From a checkpoint of a small mixture-of-experts model trained on Wikipedia: 64 SwiGLU neurons an expert.
Below are experts of layer 7 (counted from 0) of a mixture-of-experts language model. Rows are named router (the router's row for the expert), down (a neuron's output weights, with its number) and show model dimensions 0-127. Each number is 128 + 32 x the weight over its row's rms, rounded and kept within 0 to 255. Numbers have three digits each.
After each expert's rows: a language model's description of what the expert responds to. This comes from a sample of Wikipedia text that the model never trained on.

# expert 18
router:170163096119147097128186180102105139144149062123084115157114102122178150157166142145130113078084141147151134135174219107099163129114179157107132141142069127146153112127191092142115154117091060110130081149195164116116167129178118144139087180157129156103132111179109127144056153166100102101125178170103126082121145188116134147140128163161176152124145137065160150152102136177114125146183
down2:119131128149081181148116138127144148145105205149096159114104113130116085128139083109151132181079119128027161101122118126084153086114106195110180131055165085126055146117191119103119149138096130108207142088091121092094122183151096074110113089086105131158120124107141203171151127168167129152174123158153123140117088101109132083120151092133157119174092106095140115129100120155117153166130
What it handles: Second fragments and modals. Pieces right after an opening letter, as in L-iver-ight, l-and, c-ust-omers, plus function words like would, more, they.

# expert 16
router:121122113085089127103145084096097186144158169127146168081099102165093174149161059136143156055122159094093081110138150121117162090074128149064107177131173115103164093110100123105141080116173076189122085103139158139178117151089149179150094114131153149081179121130115127148118137106092131074103095105109097158111164062147143146170162084134072107071121135057114108132112124119128127155093
down0:178164144132173110159078099043141091101117112044151201117180103099108153156124146106185116178055167121123138110102120149091130164125181105138157123189101143115157081135113075158111140135137109079130143195141160130117083081157128131154198118151153107098158099131119110136133079087108128117086094123173113119095089140095104117169163097159149126122120075128109096185174116094146147097142
What it handles: Parentheses, non-Latin bytes. Opening parentheses like ( and (19, possessive 's, degree and minute signs, Cyrillic bytes, and letters inside words like anthropogenic.

# expert 33
router:141109176121124128177098108185095145176128141172114088155120156071126128093123129051118164086142175139103089115184157158125107163144099169084158179140189146112132125100171186154156188121158087176154089206061105178159124178112124100083101130159131147185104150110156076149137109139124121128124189100125065130126134143139156068157116131115091153122139125122131141175128129176140081092134
down0:127143074158153146170090103087060119167066087134162120097067214130117140119139139128145156111120115125105075116151096130080092104137127117094136120107147151140108114112122165163097201135068125113118145157157137170180095172127077148122150155137127138165101139114146159148079156128164134100091150084084114161149161086192094102076164130086128119064144116125071116162093180118168099054160
What it handles: Inflectional suffixes. Word-final endings ed, s, es, ies, ing, ated that complete a word, such as communities, divisions, flows, dejectedly.

# expert 5
router:140126149098177114095125141079114099134091153166140102138168156121093201090139170112130090192130135126107133090089118141140072140177159062162104120086130185144160135182117079115081114173088148079113139093112117049137161086150131148097140138141094162099123190114141213102088163117152129181079095193126154130108153104144133111156184114093148112164116094150123116122111135169104165144182
down7:129151159136158171100090062082149107141145109139114118125094234168110116087089082133145141080149138108113159124061086088159122156072108137124106113097153130149114112120117105170163128167145054140166147138072145143171117161086113145138157086127155165161098111150167164113105177088121068152124121128121161181196154158099097130072089108098123162088088121096101156102110135199131164147156
What it handles: Prefix-like word starts. Opening word pieces that work like Latin prefixes, such as re, dis, con, tra, ele, as in reinterpret, display, realized.

# expert 11
router:141172078094129114138141170145207137145101112121081095100151123158181183152120183145152127161136180083126122172187077102143065160119092135085105169132165170196155147150114153098129127122136151171089130122137134073105191053075122087093127122142115172160120049115205134142168158140151100165131106105126095096145118140129121126143102129181143163169101109152112174134118179134125156126151
down0:144089159134141130107138155160095151102143088167089105109095200127120170149085138119144163111066118146088129119150073129095108116115171139152114221167120113133097112142152135156153133156104164155119151130139113120114110129062165192101109169048102118082090127046135133132146074145135133140090158164067153137127151144141189136119137097145142095078106116115144197110045156096102065092128
What it handles: Consonant-heavy word middles. Mid-word pieces like k, m, ar, her inside words and names, such as Wonky, Forsmark, northern, film, floor.

# expert 37
router:145117158093141150188099045150166145178118085136126069144137154102074100109132133061110135085129143160085115146137155111203155136205137170108127126166135100122131147122146165131160164059099092121171088140071082151143115152119106112050077140083138163185110126136118089121122094124145125103108114082104093103116120165117160159130124135058092171111137133139110105139163133169165053092151
down1:123108098107119116127110082138084171125109115097133088142098159096091119166103117085114085136118161184127137118125146106130104164115156100131051178145192113117101160123123138116130153205111123195174150086122181177116053188103130136125137122098103147214141179100133129126143120142186146115132119070139115123056173109058072143199069074141127125145119082128149120106140131129166143122125
What it handles: Noun-forming suffixes. Noun-forming endings such as ment, ence, ance, ation, ition, ing, as in announcement, succeeded, according, expansion.

# expert 39
router:143178077175152142074147106136173099122154150134128168105159125115113067100121063136123104189106136098179136148066161132110133129101147091102098134117108083097160171121142113193143065086137103135180118128174121153106141136151104165136186120166145067117111096102183135090191144118121099124132093111160183075116181114140159096091162145119079111126096102081110088141092115160077149169194
down5:174098176137164144072103177150095130113114172145105153151109145109100157131175086102174093046141116129137133149114120100109171145105158108159125121148202143088106129134177136123156089100174189144164197167219101171107135128122098150142101099122200112123182137161172128135161153140133127143094141108150142120060155150174116171139128088132098116179119156150170072118120105119088193122160
What it handles: Infobox colons and separators. Colons after infobox field names, table pipes, semicolons, line breaks and the, such as Branch:, Alma mater:.

# expert 3
router:153142103147164145091139149109090068104152051103128105109098148134121093180122113150113119112156121160149138147163098116071126108185141168125120063104125150147167192124086092048114138102130139170117054092175140151112176124119147131122148169110083137068127161083178123087082129162132143124158109112100107161128183120138128171169144078172155132098165139182137141149059185144129138068085
down1:169157176138058161131075136141176141155115119135206097126140133091073157116141183096116109124150117127145157134138077160115160120187106142125125104092148156115109137152124197132109119164153119187134158138025104110201093124092139125153088066119073172117129083161082139103083119145124203108196121114138125081154131109139059189127108128121141157122137123125132136162101122157125126095165
What it handles: Name-internal fragments. Word pieces inside proper names, especially surnames and foreign or accented names, such as Samadov, Cosgrove, Gösgens, Galbraith.

# expert 47
router:133039164139095169178136143171107162144068095119102137141129144144106122137126155101101155109074142097097105128107151129149138154110099157138133184144106150139164105100110108177132117135157108173153101144070086165090180122159125100095125181178113180123138138130168086142110082147099162136166189096084138143130163124091177081116122134137131119186163062140160221192169117174085158133097
down0:117167111066129107139127095167096071160122152067101128150137135099121062120071142150132140076149083112141164125113155160171160151167102191122156080130132158117180136121149062143152117188113166137132049146031089096079102119152140150158146159103109105161159092088122125144173167151090128150150152100102129128151085164166153114120134090087085073104131100141116136143086071167118147170134
What it handles: Inflection endings, sports nouns. Verb and noun endings like ed, es, ing, and sports words such as season, team, year, champion.

# expert 26
router:097151104143140086149150131111136119135164167108124103106154097186087183189107124125201155151142114137142171126154078140097166119174149118120125136096161131174173093195112107139131117118170131110115134097077090178146108181159130101137161108087110125112149126098158122090199102106097108161163135179115062079121120115159105122164177131100158198211069135136102111115090107095061181150130
down2:195151097127150144125160107074125174097110104088075135125124124130168137078121128190143145106172120150149137182136170139163180135112128071100128152108143148088138145121125142048129100199102142139184106108148147100112101121136116037157121142202095142148091146140147181153048135126146117144112168135106142106099097135157140143130139173121053105121170171127143090085195125192155168147112
What it handles: Articles and determiners. Articles and determiners the, a, The, this, their, one starting noun phrases, often at line or table-cell starts.